config.toml
n_layer = 12
d_model = 448
n_experts = 16
experts_per_token = 2
d_expert = 176
d_shared_expert = 192
activation = "squared_reglu"
moe_layers = [0, 1, 2, 3, 4, 5, 6, 7, 8, 9, 10, 11]
router_score = "softmax"
normalize_top_k = true
routed_scale = 1.41
balance_loss = 0.00268
balance_bias = true
init_std_router = 0.0368
lr_router = 0.00136
vocab_size = 8192
norm = "rmsnorm"
norm_eps = 1e-05
tie_embeddings = "early"
optimizer = "muon"
lr = 0.0139
beta1 = 0.95
grad_clip = 1.0
batch_tokens = 262144
seq_len = 1024
train_tokens = 1695000000
steps = 6466
dataset = "wikipedia_en"
Below are experts of layer 2 (counted from 0) of a mixture-of-experts language model. Rows are named router (the router's row for the expert), gate (a neuron's input weights, with its number), up (a neuron's input weights, with its number) and show model dimensions 128-191. Each number is 128 + 32 x the weight over its row's rms, rounded and kept within 0 to 255. Numbers have three digits each.
Before each expert's rows: "comes after" lists some tokens at least twice as common just before its tokens as in all text. This comes from a sample of Wikipedia text that the model never trained on. Tokens count by the router's weight.

# expert 4
comes after: "\n", " |", "=", "-", ")", "S"
router:105142126136127098101103169145125104131094085115135064104065187115131134163163133123101124112060111174129160156174100131103141131132094174116194103201073136132051123096158121103134144143159170
gate16:129106142149105088146127087149064093145146128149175091142059180095114134157136101122128110150098098082140088127143174118143114183104057149191144119070131128183062157141074091109154075165152136
up16:123116091096123142083141091134124161148109094105152053166156137131063120156149150138095162111170107153129174046186114104172092150114161074143162141165131113161081126122110128137138111166145159
gate17:114103134158107128202107124105135139202108138114136103062086152120212168122084097109105130124129138111133109129107111150123032163084112174110153078100167110133107086171158135064118137139131194
up17:083105137163146107159095072168121160123136184100093105108156100122144156086198161079126194127163089125129138122121129170149143130135128092119117121122112146092083110143141161157162138163146137
gate18:157126112165081120109114146087168139104104147134163104156149109085149172119151177112132069124139122129156128172139102156195099129136096043064134183187146180133127138126113084098084138179194137
up18:162100125147152109177171168171222135120150136096075150126154099133131122130180141171133125096046060060100155109102148141089183148110122158130136104119112146125107076144084161172164163129123120
gate19:124121122058094117096174087143135169104107174088166091155133105168121158184084124111083038124122139126173076119140108159092089125131150164164161109142141138168074155163133117077125165087092132
up19:146118100066164103093091120176139143113152134142053131127088172158108157079196116147147116190131137113087127141118103092185193137071108151122141115166150195170128142112074178104105173152094124
gate20:140143127172134141141151194152149092168151076105110100170131141113161159110151197142094101108148199132137123108169115101160139176183093152111109160125154189122155118187118189176115143126082083
up20:118070144166101171150104168095200134091128144112145088159135128128140096137150122103144096142051181170118169135117169172181138110101145144130085129140144117072175166120150151111138123087043128
gate21:107130133182141114092190166124147127150161166157110195125150165129121172105116143131087115072139119163083104201115124067104093106134183124166140116140103106173082118110128169111086176132135185
up21:131120144123116118155116154107141061115112152146184094157162102087113164089169121079130076124100124154168129135111159115156116110140164143143119100090130158123079125136132122141206152077236077
gate22:109131084084143104174154128137090113046123132121194166164160100125196226188124092121133086194057143158140122138147117101133079129117085091138135114124136151100116168106154191141107197112175154
up22:115107193118184097170155119149084129175120136156146086144135103118111118074105079117178131173113118081234111080139177106114072161116197143085122147153177127089122133142143088149129166070070119
gate23:129138136120137138092121111121118138138129135107143124112118182129146144146077142133086201153066169084101131125140112151120125160123133167150157113084119122117144150163118160101117112182172099
up23:148124152183091144148145084130131133134134116168137191136120069142133190082130095187129105094189098136128103141151108159152134121139125115126131085153113144116154121087125127141080121101143103
gate24:172156127134146144108129103162113133141067130134115102105128106106156114142075119122176125162150069093148139109166116123148077140130117075158132067128118168172067167101093145186141178149145135
up24:128054144148139140112135099101080104084176132158110139134086134117055099143103104147153104172096085102131141164130147150084162141147096071160136151176113139097188148134091150132165111163084124
gate25:168141148113144081165076116129172135075136086119135109133149088150123094108123115140124100112111128150138128170127094130137139149069116141138135099172082110131131158068119132167136079125081189
up25:035150129207163193116141134156194105128137187105141169130150130061119133119141142119141148172089057062130117141122154089110111124192120103124066154106160120068102097120115140110131143127148150
gate26:142105106079111184093087104091126110107105111110156121119119141149120133147112084100139112135168174123132105070167155110117163177100157129072158101150182124110132141085142111124087084158131131
up26:113179127181115155148108113099198095137196105113108117085092145103117170105133186138123073126108155111172128117124112031116109118102172161125165152135135119092067142145118141118127159118083067
gate27:125122134164148087140092159121116154131126126136198129107162128094165134127196134160129145107175143127156143113134125064141125148136125130111103133120093063092048116115107148139143128125069141
up27:107138118105109135070154113145184139088135155122072164153118111143102133115063106108131092154096107163097123099119140212144089100099117138118135138101124167226152119095157095098124148123184123
gate28:116126099133136155171159107145101046115093132101125134146101188121080115214093131174157189168136175143122110116131080181075158121087065185116120153170156128101102118120206061078117129141044164
up28:151109096112142060094204169127141155148097079060113089145140143153181158138119147108084110122077156089115080096105111122164179125097126115150130082133121132169150121184152104173118114194197174
gate29:117142120159117134094136110137099103168151148204179100151157132122114141101137172185139107113099152097137141140090117138187124145130114163161092131150156199108118114083090141136136066072162115
up29:149197166144099141140168105122097080168128122183146131162143118104129143125127166167205105093088146161151106187116131168179086107133150154127125171152145164121109122095118149125127071111180203
gate30:153149088084121138138132123165158074143083139078118084104129085141091114117126178146112130136105154073138122116131196130162164141122134151175102147136145121178102152146181137165114105116187196
up30:195183065077212118175135124121124095153162130094102115092096135135109101118137166073075111120090152146130179160174172159079117075181135092092167173134112135148112181199162136121130118128168137
gate31:140143147137158077201123160142167129111143125144183123125137131090147035145104112126105147154168075095082140164108132137117151139141123168147169158136147105167180117060198147128143120125135153
up31:161152160148157127101155117163177166100172158155169121144140135111156033187129108117124149090152111087121136116079145075127184141125137042206102167134137107194177180131131140116094139105117086

# expert 3
comes after: " the", " of", " and", " to", " a", " in"
router:169107128166199103135138094108066150133147124050135075100115133154135145150159172096150097042167129098113139152102125113125123136149149118127161172067104127108171104094138179085140125109164131
gate0:107165092177146173111147112198086107185117160145233106143111123114125146161161126120130142118143101138098129129142126143142159094153109138153155121124145085142073122131114081131146115105151127
up0:094129082138142139123131106205082127147130151123239113113126105104085177155151139136120149123142131092110098128147131144149119075149132156136188133139151061137064062106115099136130101107132127
gate1:181137105154079099120147079113104194145123134129103055106187104143128137135130119115174108132090096090126121113144111116087149110130151112113145168149130127130117131091151125160139162115144163
up1:142117112159119129151132061147147128177139143136107134120154125163087106146085059133146104115078102109085102157169068126109128105141201105139109145146083129112138119107152131159078163179149120
gate2:195140189181143110115131147084112056131127172092163070112103152114180128163143141080096144032091184087159143140109151130102124137117157136096135149058139144116131099094127157121106110113125160
up2:141147126092091101161088072096121173081166125112171155122081097143104119149120151163082129139096115117138056085177144062122132125161136153160080174095126155154174111140090079115159087100148110
gate3:145142136083163156142115145103122102164140105165156120136134125187143202150108128042111123065113153104163149146171116121126084126145157080127128115105141135153129082094109162080177172106125127
up3:138124112136074149119147193072139098107129125107101138125140103110152074167172114171126129163129146129114127110100099156117133109125095139092162151142060170116133132129104094165113118131082159
gate4:119155135142150089123124168160054046144112163112116132130113156220153105191167129175138117159160106100124120211213107152152123088096130151125125154106139085096105103161161103133117125126158157
up4:101113099124162065102096127098091084180108181118109156113148137172148115130095135195130104108105083130164117125153147127133104112159145133087101188130179161122081107150114163176060137097193193
gate5:104142143100164136156134079102108175112159114082187102119153162133150126106122135082124165139112105105154102153126112140140168130137130147172094168063146155109083137152116178109086119167144118
up5:168168068122119128131114128154105149112121113160105071158064122091154081150100076140103102129141138090066150130103161135079076151086137104131151094125191169149167124111161135191103079146095086
gate6:075116115129102114134061135077147184151136135126086108062126081170086118102121164147155085146145114160176134186130161105049136065178122094121134167107142104085142141101131154093137137141132117
up6:172104143082161124105173116124211088145143210124129093127100136131114094151131089069083216081109108102132161050120123115182108174059137090159161123141097180111102115144187049141149157165131118
gate7:130168130119148143144121115091175149099175112157114101104151087045065132133174088140145076102136094113173071108112128132158169080131123097152110111124093103147160110111131202142162090142156104
up7:134134114142129116146117167136138168110141117180098088115162108126095125181104144080099143090134142080123108099076105169160091073151121082121184147190100124150115131148105108129154111119097120
gate8:128131111151131110193169133063108172097113119100157146123067142155145135206132117176167159091109165158157178162079181112153143134211134099124134126084149148166071129128143118083122139189148124
up8:129175103147142134158079169151170169105145122121025111149122147154077085119082164159132070118142142135110088158089180101093147140146141117093077161080109113130102145083147106145106112121172156
gate9:108171132220105130197099146060090109128211094110149118155161080121173148159195146140118090131103110129151128109116128147101116112167141112106168176144130156084099113087151125176043113123109047
up9:078111134152148079075113092180147123157059172170170086145135169102125119135135142135164114187087151117130151161150140076124104148119091150138110086120132146099184134133061126101143127138077172
gate10:119129166158090141155118129205066136153092170109183075133108140106157119119160123138141059122180108145102147159154141076096115193118130104106119065076127139138126193150061131154122161112148110
up10:164096112095096118123113118060169092108131109140098171132123125120094137105131135128104190164062116122179099107094113137132134093138101136112146172154127161098111098097157137103136103118090147
gate11:035091147149126136116131064078099173121182140138145111161130109144104126209094162065133063155109131163121189162122075097096104182143105122163105124131163113151184150110129173149143095072155109
up11:180153174053144084137157139134109137163171125088068161144131168135125067153131172157141162079132121098154147115146100084114189084116112122111110093114181127135110122105119081099088141152103123
gate12:134124129133162130110097154158091125122149118134200124138156122133141146089126152180146152116117051156142104096097118135126123190149139093101127110086135114140165110127140125131116079068125163
up12:053147124167139132128177145110038111111157136149165097105130071153106142162116125092106079104111108119154117153124151170141162192094095124137127177102132148166121149077125114141144122114131143
gate13:100109110176200150190186169158135129116117118145168124090082127090114145118052146117137085024087173144178081147098133117072130098147135087153159139126134128084143119132128121110101102149123148
up13:150079134146132118144119143138151119109134162125114131193142130127122112163159125090152155116187138108135141135132119123192122128135082145193153174120145134136156098170103152173168100117109168
gate14:196147122170070206113088116103144104121141165127162151118123112089147144136160139099157102066135063107114103138093184163171115157125117117146217069165106111106098111088175110134165108117121124
up14:059143112093159095165108168092145065146100120126149138186110124125099180097094137171164105161158101173108130145141100108097085135152110137155112093120203114045111113142125164143108161110057111
gate15:076160061180155127209118089092126117159110127156118094110105150151111132107102149154128116134138125091148135143121136156074080145105131064123136164168107115126147130143137124093177098100113160
up15:108193173092202116154162102150100114159111161145095133146182115143081126075095150126168123142155109184101122138107168142167131122113117140116076119097173126137165132146117097106152126126106064

# expert 12
comes after: " |", "|", " the", "-", ";", " a"
router:145102091105053145102037105115165102160148112177091066134115112169105095172140076141142173234124187138097153070114130152132100122135125128127060131108124082156091177106123117094148132113096136
gate0:127109116095149162097117113107167089140126175127159170131128154135134115147138112124169113094194174160148137085159161146138104076137145128110107143183147095161076181111123146106066202124085115
up0:147127138187123108194152119170069161131126089098054095113128082087135129096096137141077132149047080157104154154123130103118149197134084132166157127071130157114134076129136123138176089106185163
gate1:129133146136085096080153093136147154104080109122107139181152140162146087150064087111159103111121127146159136133134175101087095172118173135113118184169121165170191134125158128118152194096132147
up1:095175090145181095168150150099146143064081157140170094148130127114149175148174098086113145134147100185085101078101111075105104137139182161106100149137106145127178192189160100128153163131125147
gate2:088117126163165139110102083102146125152134080131092124159115154122107097138104127108141174169171156178093064155087157131107104128111100086168062138139087126158112208145124138152146161122163135
up2:106086074096142098202140124151097103076106133102118135103181133092126104154133119119094098074141119074110130148133133082162147111091152094109077107077135115152150121141094176156102145074122158
gate3:152091102149137089117109161118176134166106131131124119189107088095137126159056106142151154127132118074132091164087168114154137133187133139128088151147148114141143172065079131077148166110171121
up3:131128089142137175137108130117069117162158108113092163124141089120143131098160100119108138067131134121152162112108130080138182140048125098138105128150179171056160107177187172149078081133131138
gate4:210132103087124146143156154085148122039149109128150095079117089080101184130152101108116153141119159026164139057176113106120124088077135166116128114065122111092101139110140118124079091159104119
up4:070136134165127093099148124174132119125091147125085095114110131131131061130160129183100132112096086175101133175088185141131132137152134125136079113186184100110159143144113137086147141083148165
gate5:125160169120090117079133144106145113103125159139118125177069187137128093159111103132148138158113188151144098136156139112126126104095149095090108099161138147103126122129195127056165171096166206
up5:216103061127154151124076150125138108145079129136144148124105139112114155133119109147179136073136141070140099136173147103111130107167115085124187135120139166122120094098135176132143167105116131
gate6:119151097146070182129104153119191108112166143183171112098123128140178148178105137147114096183125151120087171168179088117093081134143113125154134118114192135054070164143079198114144182143186080
up6:144128118158112127217173142140115096124135127084092172124137088164142131147124185094150111130110131148109112140157185130153175120149119154070122133149095138118141160121134120109087101142053132
gate7:090137218113176153103084102099160180118105156170089176166120127156131161122158060178100172174155127159070078095119154117191129145110130157165099130152088099180112076039154055094121112087159147
up7:135120134020154120131123172143176130112174121146141161147128107121072153135112100127098176138163119102062138107139133099116128114159220135126135059137102086103159100117190112110113139133129084
gate8:142101118144076167106142098167135104151103121153083074116141097210167145149175140153221147119111122109143132135119108101121154084129119092159069133123127137145118121134119148158158114126139135
up8:106133102158123164136163117150151134130119156190105078160140104201137107173106167168197167174166103175096089140126136126108090114161122111172109091151173131130099152108112149105152165081122170
gate9:091163141139103118179141098062120152126079150124140200111134187127120137151161143146104079171122200139139185087108141109139099133087114153174166115168112143095033140082062128092145199117131169
up9:105128113135153151083100170125105024174101072084118090123106103141079199142132143183124136134102155160176124133111101187131127151177128060145084115125153134135157139154154127159140114162097120
gate10:133131202152058147143149146188153135137127085134152136142118137083143088128092126118080135135110109098116191146120147156097107172142178133100128139100125111095168175124065132128112100094134157
up10:189125113116127136114132105117132150101087092139143134137144188122096150177046128160105122122162169100114152097110130104127100110094112109158158160142176161104132124159110192091112100147116117
gate11:110087145095168143076101129155118088160107154079111056151115136153131116132199091142099146162176162166124164099131190113137159134084115129142124123147166128073111171071105169129155126143126113
up11:122128131145112171130165144105111151136176082170126125156115125107116172129156099102118166116129126141091200142159189107106154154144075150147117194146115094129076136118107153192107087097111141
gate12:078141104113114111112124141116100151121096100122105077139104144151081110110161069119135181172101064154114173107127124168100147128125143098116133153134129122114114172146119172132136180119086167
up12:104120127145135085117138162109198112160129092131082168096143161075146091154080164103105131167137150118081207139115160088160163135105119128159146134084086098110158125149112134157095118178077149
gate13:147113179145104115142085102178152088125115118140160110110184076157122133137076129138166100166162162178125097088147158115134108120117176148146148070087040087089164105100086139152183115135119140
up13:171107180165138175146101114158180103148105108149197108104176062166111105158091120154163111151154160153130084085157133110111144115119182153127119104118040104070143098057090143143171092115128108
gate14:113113135139125128095146105107161135169127154133105153098095125135087192106108084109124100185137138154127097125093110134122071108128117159081092109167141150085153110110142120131135142131141107
up14:120145116165135095088140095078168153144137155141088167145068092098118137147174080128111129131142113146164105126122053171137080088122115078134074124160103132083156080158133064112158111119132148
gate15:150120146089094129153089146077152120109094119141096083130109112110148120131116112179098159173139140109103146095106107109166085161112021058087123163089079126045113111186130110094142167158139108
up15:139133143095090073128085115088162127158074100115073089107139106138111099091152111182140202178143126108154098117111169084123129126108092072077079132116100158117125100162056130107114138141110078

# expert 10
comes after: "\n", "-", "|", "\n\n", " a", " ("
router:159113144138071156120143160169041122150085141194151142169158159105151116166213147118106131166081160130139179203116144125123128132184128170127109140137156095160132089158116146120064084081140121
gate16:085124145096128151096162123106061122131096193132184115157137133129115141132079179119065130174138117090123147132093145133123078174129153094131155127144176156133113228111097159140065174084148091
up16:059112100073130142102154138084081078129064192113174109149120125138137141152077164082080135156126153073128159109111157139147113145115111117142167136151194167145132198136073143124093183085129095
gate17:127121166078158157133190091164137140172172125198153137112114131136164077142137097109133173150091180104116095169147098137153199109182051098129102148076140156104146167071108115107143127161154076
up17:122106098123157156168178110127054188102060142157139113080204096151116133128152206112108158153184119074119202135107167132153072127128185116160137143168088103125074132111150216084131164101138103
gate18:122063105111148126165107147129128128103112133168107163154082120122116149143136175127117118146114130098192207136135123112108092076141139115209149123160143105073100103102164135152064084133111094
up18:112088198104165193170171122080118127127095104053102115136196194133134073039116136125148126110170147106125182199087121145101139105119128110179140095138157134200112150159145109117138141085087131
gate19:201102127100076095119185087172166102145108099049128085117117109081139147157113090135231123116093142101177133142186108128143101130173063157105127088106115137135134108137125160110107118120114162
up19:089131140098167163156106146107149109193064116138163151111202239142145169147140151059103082155131151115142092187158127106079166106172187164153134062132122116113167107088142138118179156161188104
gate20:126174118103125107129074044115124148119155137122126103159129163160103118140102166214173110124135172132119138089100131146167111132057152132162157113144188125131127135149026183157123147148101108
up20:122192147140124087120134127112091158123054160133125115095099065113148149162175123044127131138140089064068137162135127133094101132121122164181098149151152148153173082165135145141130043177088063
gate21:132118171120112139181104150219140121174078092149153055130116137143123083176133126152094108153121162117172084177111135154142166129142176187153076174094184108150192115136109135079098128105091098
up21:082178116184140101104149127137155098142192098137106123152110092104092130116149116073087083142113174151188155153117113201165080121175139104151152133060107130144096131153169105158110163120076074
gate22:099073133097144157136134097180159137097126147170149132129127118147128162108150083083120170113073124042138191107146142100145112157141048122142183121125115113099107122195097189144121088121137154
up22:167136062136117109128129086096150120078106153146139123064109155143130086102082181107151156127102121140078128128187108193153124109065173127107144149155128112152156051156118197106122167111103112
gate23:126078138100090133146131161085113133138031156160107124144161166055132140167127103129138109082118147100130133180124134148125054153089134121173136105154144118183103152122137154178152082128138129
up23:107158142123123088084080110078194147151115102094145117147139131090079123140155149138110158139140114092165131125141117120149144124097140131157082125143175108152150093131172103188123103076072128
gate24:143099082083146099108137094124131158156042145140141128098161171112146139085131149139143140113121103130101159183160174133123127123052144139131141149120093105149108109089174160135157097156143066
up24:131128096104114169127128128127181150181120154184143163140131199171129111159081122086134146109117145058153153142142096127095077174137114158126103135154083081142161171186161168147176107046103164
gate25:061100144151212130149197104128106077175176082142121118123131140112129085133122155117084090152142180118095136159079116109144131119141172141105106115133133167139096138112144124138129117089151122
up25:056117151187139143115132098113127101192183150182125098135118124135109161140139118091126057169119155143109102164133112124131095111157132143128104129134098172086098148145135043143120136072166124
gate26:155101114143131097080144084146128196138168142112137106145172201151121102175177139145138123200125144124062118080152168112118139111141140141105150081074152083086162133076007137093160088160116103
up26:123109108138092144171075147083110085111126125086113191145110090156203118091085108113099078115069141122136141155121069067145134123146139067128043172155140173131150114167195174113153107130116146
gate27:154153095103087146106099147040105110124125137122099130171167139105088191179152116088176082169123113176155171103168126129110109113135114154109077140101079170127095062169201160102128151060137181
up27:159159127154086143137168136127164128125242104153140089098093147089147091112104123126099175094117175127128131168081042151162178103135104124167204096160086119118152197128172159106150155163112091
gate28:055053100162101127166096114121125128141130186144157089181094136129153030135119132131093111126160128188124142179121162140115146129111125108160104136066147082116095184123137097145101130099119185
up28:179116147117171098084142129124134123088193145129188147166163133157121112070111090142185127090135125127125052156098156189135176155106083185207107086135090123097081102109088153100066136167121128
gate29:107117142137073148119142142135096136142131172149104095110076091121136084050100169104113193139126114097137165196135101117109178131098062130194103110158094113142131157123100148128108171157139148
up29:137132144135134138080137089122122133146044120166154085114160137091140099085190107113139101160175107187107128052067139118146126171137181128098171128117111128096119155073137149150121158190134196
gate30:140132120104115166178100187132159153181130175097146096140137130072183124177113134085098128145121176159193178171116072183158092136111173154107102141078104134133197123154102094102101140102149128
up30:126130162175108114114162052162104123077112174150117063155142153130105143085114142161169079207112099085101074121133185083145126117120064101157079097108124165108104143059153230150191129149085173
gate31:093110152170090066198127103135101069112125168119118099159143091090141111115131147140160172117132152122100042140170141092142103123134092167161158164116109110148127153161150140146132138100157170
up31:131188128135148179054150174194117167108125095066137100092117180092113141084151108097082072114148129127115127090115110165113183121124124074113088182047097162105101094174168193086072122104108075

# expert 11
comes after: ".", ",", "–", "19", " 18", "′"
router:120088128123165148090151088102149106153144094121128127169140083116067118096105127079102170179111101162177108192167163121133144123116107091137111178127139135145164128139149125159090113150109140
gate0:106133135140161097092156122073090182125149122149168086118167191150108138150153115100171129139078129165122076150164076106107149090089196115183157094141096068129176135129115125125198120139092148
up0:127120133096188128063184100116090142079190104171191099140178209180107095112115109072172093171081101176141070112161107130105156103131159119173136141124095102123160099182118081151115134132091114
gate1:139068141109141083148065152080131168119093122111129168159076108128082137140151100144097116122137117123115114155153120149108167125161107141143124084132139151117143085142126149105106131149107128
up1:095172148156112141141100103148132134094190130158146139157089081133174125102124135149175095147085168164131165134165154091134128135147152136114174095148208099134160150097120075139147128133096143
gate2:144084110099171121127123065141118172143173167058135120145111123145121107100128121123104105137082108151095089119133121053068130104142161164094157130179124129113151116083164140124185144194108174
up2:130095076095157137124125088177113152140158145081155143134103146155139091085123162155063115146103146145106085146116110085072122130118143189131135134177119119068115136102167150121158128196121163
gate3:201127074116139072125157111181148108142146178066130106135118129112126122162101153058110169121133105144105160096114102157106150188095092146106088095116091120133085105152149191152140142124160112
up3:177097151150117127157154148120095179116144167155154169161141115103088147132112155089123136158113155130131150118084138124113060193113135115080089123154100136176097148179090060163093158088169104
gate4:142099174123118142106130112108135117132142122137132136129128112128084080127105179067131193096123131115132086125163123078113129134108144070140113157132138140148088123148160175188130082201097092
up4:097183114123123184117150117132214079149112128173113076109138108166111121136102162086096120140088119092134115128169177089110090139116164121065149134130111099115109114163144194143146077121121123
gate5:116148122141212168169088053104150135121150119112073147119100141113158119167132148088089098128155145124163199144117118106150193151145133173148098131144057127161091120111186109074129151120043095
up5:048152120122135177144225114116161144149152093111110087167154140140137151109170129185204111121094128126148171122147148129075071126101137093122122173192137190088136127161216093117140163139122131
gate6:191104140132099167150128113148136110121116140014134155108072164122150081102179116123079102157145071204139124192184183186162139108095120137137091118119144152129090132111119065136124158064105149
up6:110173116107160133095134089120122078128122145137106125099144171134115139102184146134193112099092104101108176138092108174163118101093090125099141095077110119149135115119159079146181105118101129
gate7:108116161150176177147161076110100166100096125173173164110113132102086154086146158144060117082120176156112149126176084149172138162129153144117126111144080090102140154139174144150109125122159129
up7:087096151096088148134083061158110168197167142159127157089126076095106185165138137166112114165146189120132125075084123090167180130175123133212111112150095128116103132175161039113104128162128130
gate8:119141183192077120116093162125131090140086070148118132145066109123166122103081131161102197157131157115134131164115168131196105147084094093126097115151101220084152126130069171196129049146115099
up8:151117127070165057132172108100134224099155184124090095117197178124096086140132110119150068101120092146124103096115141171078109108189130135086165146080146066150066092113151117099140212135148154
gate9:095131166130023103178199145130142124110147100133135149122132141156086083114187112105231134073098189097080107115170116108107127131176110139133209075148177127142144145160169101175074132153166146
up9:093132111088230096102053105108111119168138133094157094163132091094107136141136184098090101150196097185153139105161109112130115094137160117147076138148145136132215094108115166071168109134158201
gate10:120123078181148181153120092160110098148077140157157109156125219091142094116113123123083171079175149071167149121170148133118212139109106154130136184132151110145131112138175093067192115062129067
up10:083105099145101163130195173180144138162156082142080046136098090129103213134166143169124107136068114142065129146060126127131092141168113128072142085140133138091137152085098110107056153172131152
gate11:140139133150155112099103107119126145136163162082112130152118095156096119102106184065137079129172128143154148124136097123130148136136138072078125137141130105084157112089193071115126117153145083
up11:147089129069134186157133117107143113132060113172115065098109132136173156146147103158131119110125121109101110100124160094118152065145114155152126151110106129167140138143118150126149141085154147
gate12:062148108188155068162092103163140133164170184115167156107155174097168130179111176097145122157122196129139141123073167176074154120110104097186172072171067090114165108119129163171191161124153165
up12:146141098222123068108136147101119200187160173123120124139134137169136082072122115064200171155085132126133095120139127119061106118119198124112117145171104136092126162159131140115170190048129140
gate13:136126139116172092096159144104163116120157113158101078141139122195012131124167158115106134127167116058101112128102179193110124137115122073149119141108098156119214094174147125137148151138170150
up13:125095148200074114196115107101086106122125147094114165139099137078124162110087203068154113095113118144164178157157100143117162138135133137102113159174092168079159097147140109146170160165095103
gate14:109107140139120175075148067112109104103119109090148147106148125121131135136103125144186108166129100120136103128122137205130134188145151111090149159152105151069167168135090089090049126123141124
up14:157155132144092101178109181142136144163119158164116141116110120154123136117159110140055167124139150140103150112132118073140104087112102159141111123099126112182097113114156169175189143097127099
gate15:136092155052183165108141127090176171175080168168114139093083139150111114100064101145162105175146092176090149209139147116149153125148116114096087149133190139131142077058156123120192110092126119
up15:104107096131077113144129097123152108152113158132126111149141182075112181082144128192171145184178149129128147127085164163097104115144127152167178132121157100102218114161145184155115128092090124

# expert 0
comes after: "=", "\n\n", ".", " =", " is", " United"
router:151142148177083152179150176151133073119113182100129178113146053079194143069171120200078112125095198084142087106106149115082135136138124130136122126078140129155139131114152164096145083108144150
gate16:124170141136145140085172129153159109128104148148116136126148137102133176105160127135077115145150179164151087101130163147084156151160140093077158103121131156137150113047124217129124180089091174
up16:145072123126098133104107124113115121182115143113116118125129063114132075182133163120163159154057101121112156156121111113176123126137071143126131142153123100095099143122115160127117103150111090
gate17:134133144112118148103147107136100039113156138109131109178137166145110114141171143203145099079105104117195133136103128147106077120149084141151120122103118130147048148118108161212161106112065097
up17:119133125105116142057143101149122098137090119178077090127123147128165099116073122123141106115145140118133118108136091064168121093098100097134125132170115156176151108155110160182176108115147155
gate18:093137152110099146135100165165111054088137128109122161102120105114104127095123103160177055104120186100118157021118105119133169181129085137093107156132136132101186179105171131103125140159096176
up18:120134094086096159145143106154105087100115134140134138141122108080101115106059104192171132170102164067171131089136135138139139119132104158092102158086095157010170171133205176102074135157097139
gate19:107147143179086146147134175163141120182087149121140172109160113151132130102150101148050177188125186140097146120158104109063175144183134123108122134074112152116068153090154099153106128157120155
up19:053103146126146137136152135144098103129146114138230171113149093104126169108127132104086143133121104097132145088142104195104181163152121117089143139115116156096091151142166125166107075097057141
gate20:109211197145113116119078120138106127182076128084144109109109117219149154177131135107098131106110118060189120168099119139173141092145135122121100133191054093116139116113111048087068174109140108
up20:182079095189145125171185088117089168195122132146139143117087127147122094123127164141107129062099108112147127081118093153103112073104099144114146152114175129106148092139180116139188119105148085
gate21:103119109149177122101095120160153127123102192116114144144146047171189112120097064128119091116110145107128126132138139144118108149108132112172137107079134132146126105093109143132074106122138145
up21:159094180173187155111160132071127136151114133157149097144183088142147130090069110115139119166194141177104110101130127159114206141099153043118140139167182137200113115183101163116132094138076220
gate22:144173164111107071116077107112138161106146140140089158118167149103168211149130212149151152138139113088107143120110132164074147148148179143156156170131145149166163150126189131163149096173106151
up22:062115119127102109097122110177164144117096122119120104150146137133136139149142151109124162102114141071112106138126096141087099122092134156180146140127165125107174157153130123206145113072111061
gate23:153109085128152107078130111130166124122059141156147157106097078122163213078098130065181113120091127112084140145156117104136178097109140119090121111158148160132129091121093150085130088095133128
up23:137134161122093124101096136113084150164159119093168124125120160119107110126100125149118169134153140132123163143104147114117125117169126166127127114131086121100127156169159072160216165191196178
gate24:140165137102121138117164143136052158206118134107133150097102166135141165141138123174141141137112113127130088130114098155073110125119170157082143186173140098107131144137131152120177137195182170
up24:110106170094134060142064152149138134102131152139121132145152148136124106112114231080129148061154107160130124125115185146145086143134144166125178022092107145105090170126089116089084093175126099
gate25:123132127102136095087101106144160118142069108115107144141111146137185140092162120152126102147130138098171089088077117125098158111136111108107060120109125111114146161177076195115142144082147120
up25:149118188097050170114167082150150123150179151141111124132141140053161130108132063120175182145147156161063137157128172193116140145148109099187110195076220146144120121065138149144071142117152140
gate26:126156126123056168177091121089150111131122127068166182154089181103127088095114132200168138133088126067169110154090138106103207130116130163154117124139150135069119143144104171098200208117116190
up26:151155089093106126119159163169127139144133162137131109114103201119126085107143126157145087119144092077160100141110166148147117134129101131090185159141127177126073154130048117185101158093109156
gate27:108145107109195134119167140126155064037104148133148111176087113082204183109157082140106122176068129110124091169161113182134110136149074184115116117195198114145142159105079114119190123094220200
up27:112124120133102183126162120157114171147076135104154193108133072130126127138126199126078191140145110084199090107113119184194140138069090079053123099123128063163130121170108113103179150141135097
gate28:123098195142132144144089096131132140154142087127129159162093069071145143147140138164115145191151159159158116104132115119153125121129084139100114101076106143049154189204182109097151161150115157
up28:065149067148158122146167104119106142088165176173137138106139143122095092066128147135116100118086124124145116137146106085125068142143057113222097096139186126167131100152166185167060144135164116
gate29:147140123092116088137113143108130177161116128149072127106127074120143139130118127114080094116129114089146051147116113107116086160136186163088095153112146132115122117145132085108172132128149146
up29:077080128181105132132121109116105078108123094122165133092134138108164139115174096136141154142084093064118104073142166162142128159143083119147125168131159083116152085125159156165129138092141127
gate30:137159185135119126155130112162125124166146120177079082114138101099161161073142126085122167156073130157098087194163143153101137154079114157088167106132136171149117119069149164082116123128101182
up30:085124103107108121115136125105134128126141170179156149094129137040151105158153049074136158135202116146081131116072113080199091174177185144154152143036133112124147194134128133156209114128074186
gate31:141093141105138135126161147057123053123127180109123120137170108097161175090156154075092116109118119119170153170109192104116115113103125167135116153114176108139133121153130126178106133009088096
up31:147135102137105176101140105211210144155101166142172201154169083152111150100146086123206084085134100131136127126117155146150086140101087120072167137129102101115101118106105126037124152188177107